config = dict(
    n_layer=12,
    d_model=256,
    n_experts=8,
    experts_per_token=2,
    d_expert=208,
    d_shared_expert=192,
    activation='relu',
    moe_layers=[1, 2, 3, 4, 5, 6, 7, 8, 9, 10, 11],
    router_score='softmax',
    normalize_top_k=False,
    routed_scale=2.0,
    balance_loss=0.00287,
    balance_bias=False,
    init_std_router=0.00821,
    lr_router=0.000547,
    vocab_size=9624,
    norm='rmsnorm',
    norm_eps=1e-06,
    tie_embeddings='early',
    optimizer='adamw',
    lr=0.00135,
    beta1=0.95,
    beta2=0.98,
    grad_clip=0.5,
    batch_tokens=[32768, 65536, 131072],
    seq_len=1024,
    train_tokens=546100000,
    steps=8367,
    dataset='wikipedia_en',
)
Below are experts of layer 9 (counted from 0) of a mixture-of-experts language model. Rows are named router (the router's row for the expert), up (a neuron's input weights, with its number), down (a neuron's output weights, with its number) and show model dimensions 0-127. Each number is 128 + 32 x the weight over its row's rms, rounded and kept within 0 to 255.
Before each expert's rows: "gets" lists some tokens that make up at least twice as much of what it gets as of all text. This comes from a sample of Wikipedia text that the model never trained on. Tokens count by the router's weight.

# expert 5
gets: " the", " |", " of", " a", ",", " and"
router [105 124 143 103 255 112 174 156 120 121 115 163 169 133 100 104 124  93  99  93 122  93  74 116 151 121 132 144 134 117 130  76  82 122  76 147 104 188 156 121 165  93 146  87 101 120 145  97 105 110 158 161 155  92  77 132 111 104 166 174  95 185 136  73 108 155 126 108  96 146 121 134  98 162 136 136 127 157 145 110 117 102 113 159 151 128 134 124 132 139 148 126 177 121 110 169 147 145 159 115 127 143 164 116 114 133 155 133  76 145 133 130 126 132 129 126 129  49  97 133 113 195 108 171 163  95 231  84]
up0 [141 106 106  92 123 143 192  94 122 146  89  98 118 111 137 155 138  61 125 146 117 104  92 143 165  85 153 182 184 126 136 114  96 145 162 142 121 100  71 173 143 109 169 162  92 148 137 115 150 133 110 149 169  72 168 136 138 107 104 125 111 198 144 139 120  89 133 170 147 161 118 133 217 142 157 121 157 113 100 102 152 120 128 133 123 126 171 130  99 157 119 189 166 101 159 102 132 121 117 131 102 122 150 112  95 105 112  96 161  61  83  81 104 127 164 103 129 146 142 118 103 159 153 152 165  29 155 122]
down0 [177  92 117 120 168 193 146 134 102  63 170 109 132 129 163  99 159 117 113 101 141 163 136 134 123 105 103 112 128 114 136 105 152 124 162 155  53 128 140 182  91  71 155 109 141  73  50 112 174 132 132 154 139 113 176 140 110 120  73 120  87 100 167 120 120 126 137 112 154 170 149  88 172 168 117 124 121 126 146  84 107 181 128 113 127  82 167 100 167 133 168 123 124  95  96 134 152 118 171 127 105 153 141 101 129 162 168 133 112 192 152 100 161 198  39 135  83 105 132 119 157 168 134  97 127  97 167 116]

# expert 7
gets: " (", " in", "–", "-", " 1", " 3"
router [142  89 138 192 174 101 134 102 171  80 114 117  40 132 102  85 138 148  99 100 117  79 138  95 139 140 136 151 117  79 105 137 169  97 167 140 119 196  57 129 122 114 115 116 118 138 125 135 141 115 160 115 172 146  62  97 124 145  86 133 143 138 112  99 169 108 183  70 182 147  87 125 155 232 120 127 102 140 132 155 135  98 159  98 126 129 109 182  80  85 132 157 102 111 159 159 137  79  78 157 100 132 136 160  82 124 142 130 146  69 196 150 170 131 142 101 143 129 106 177 104 167 155 105 140 150  86 109]
up0 [105 136 142 194 146 121 112  73 124 132  92 109  88 156 123 120 138 103  99 115 151 123 159 128  78 110 131  80 114 109 136  91 104 160 138  92  99 164 112 136 129 168 217 136 180  79 146 134  54 158 145 105 125 138 135 135 120 129 155 129 115 143 131 125 159 115 138 146 123 105 172 107 212  84 149 194 143 166 137 170 149 136  78 156 116 146 117 153 100 162 104  85 112 137 120 125 115 123  97 152 141 123 177 114 108 150 103 148 142 124  92 131  83 143  88 110 118  61 143  97 102 173 188 170 140 112 110  83]
down0 [133 128 111 166 114 101  94 107 162 104  78 133  62 167 151 116 111 111 130  95 100 129 147 113 135 195 153  94 123 181  86 174 136  99 120 131 201 116 142 111 153 158 155 133 122 127 112 131  91 176 139 136 128 124 113 169 143  88  87 112 106 111 164 183 159  83 170  87 147 150 158  68  79 154 144 100 112 146 216 103 119 182 135 115 120  61 109  97 125 191 150 166 140 153 119  80 117 182  95 107 151 146 137 110  72  52 231 104 108 135 188 144 176 108 161  92  96 108 131 107  74 103  85 159 153 158 107 126]

# expert 1
gets: "\n", " |", ",", " and", ";", " \""
router [147 123 163 106 255 123  44  74 169 127 132 109 130 162 178 141 124 132  80 160 163 140 147 126 137  80  94  62 134 207 150 132  99 149 132 108 145 147 137 118 147 116 121 121 148 197 101 149 122 181  74 114 178 139 150 141 190 112 114 153  76 137 157 114 107 160  75 127  89  86 197  97 134 126 113 109 100  69 117 113  85 114  91 159 137 153 109  80 113 135 159 129 122 129 175 134 127 145 158 120 123  98 131 114 139 121 158  87 131 147 105 134 135 159 118 131 154 133 116 111 165 129 178 146  77  81 148 101]
up0 [119  84 177 148 114 150  46  90  95 153  97  76 131 121 164 189  99 137 127 110 116 171 147 133 117 158 121 110 183 142 165  61 110 119 121 118 116 159 115 128 130 162 161 138 139 111 189 172 102 141 101 136  92 126 176 132 148 120  79 170 111 178 129 143 176 192 122 147 136 150 135 108 128 179 222  53 129  43 158 116  84 153  70 105 167 109 108 119 141 115 139 145  99 125 100 124 107 143 123 150 114 163 123  85 155 122  96 148 171  79 100 141 100 121  83 140 163 142 137 130 117 136 130 100 125  58 106  90]
down0 [191  59 117  47 123 125 175  96 130 168  96 149 104 138 142 101  99 134 126 173 139 140 162 116 117  70 124 121 141 139 167 204  90 134 138 148 121 126  97  70  92 101 146 186 201 114  62 130 127  92 135 156 135 168 121 101  93 120  78 118 136 132 114  88 190 101 151 120 124 107 216 140 148 159 133 167 115 135 159 139 130 144 100 185 155 175 203 184 101 121 142 111 121 175 173 110 141 140  92 122 123 199  87 128 148 132 255 129 122 105  74 114 143 140  84 145 139  91 103 136 121 108 116 158 106 137 163 140]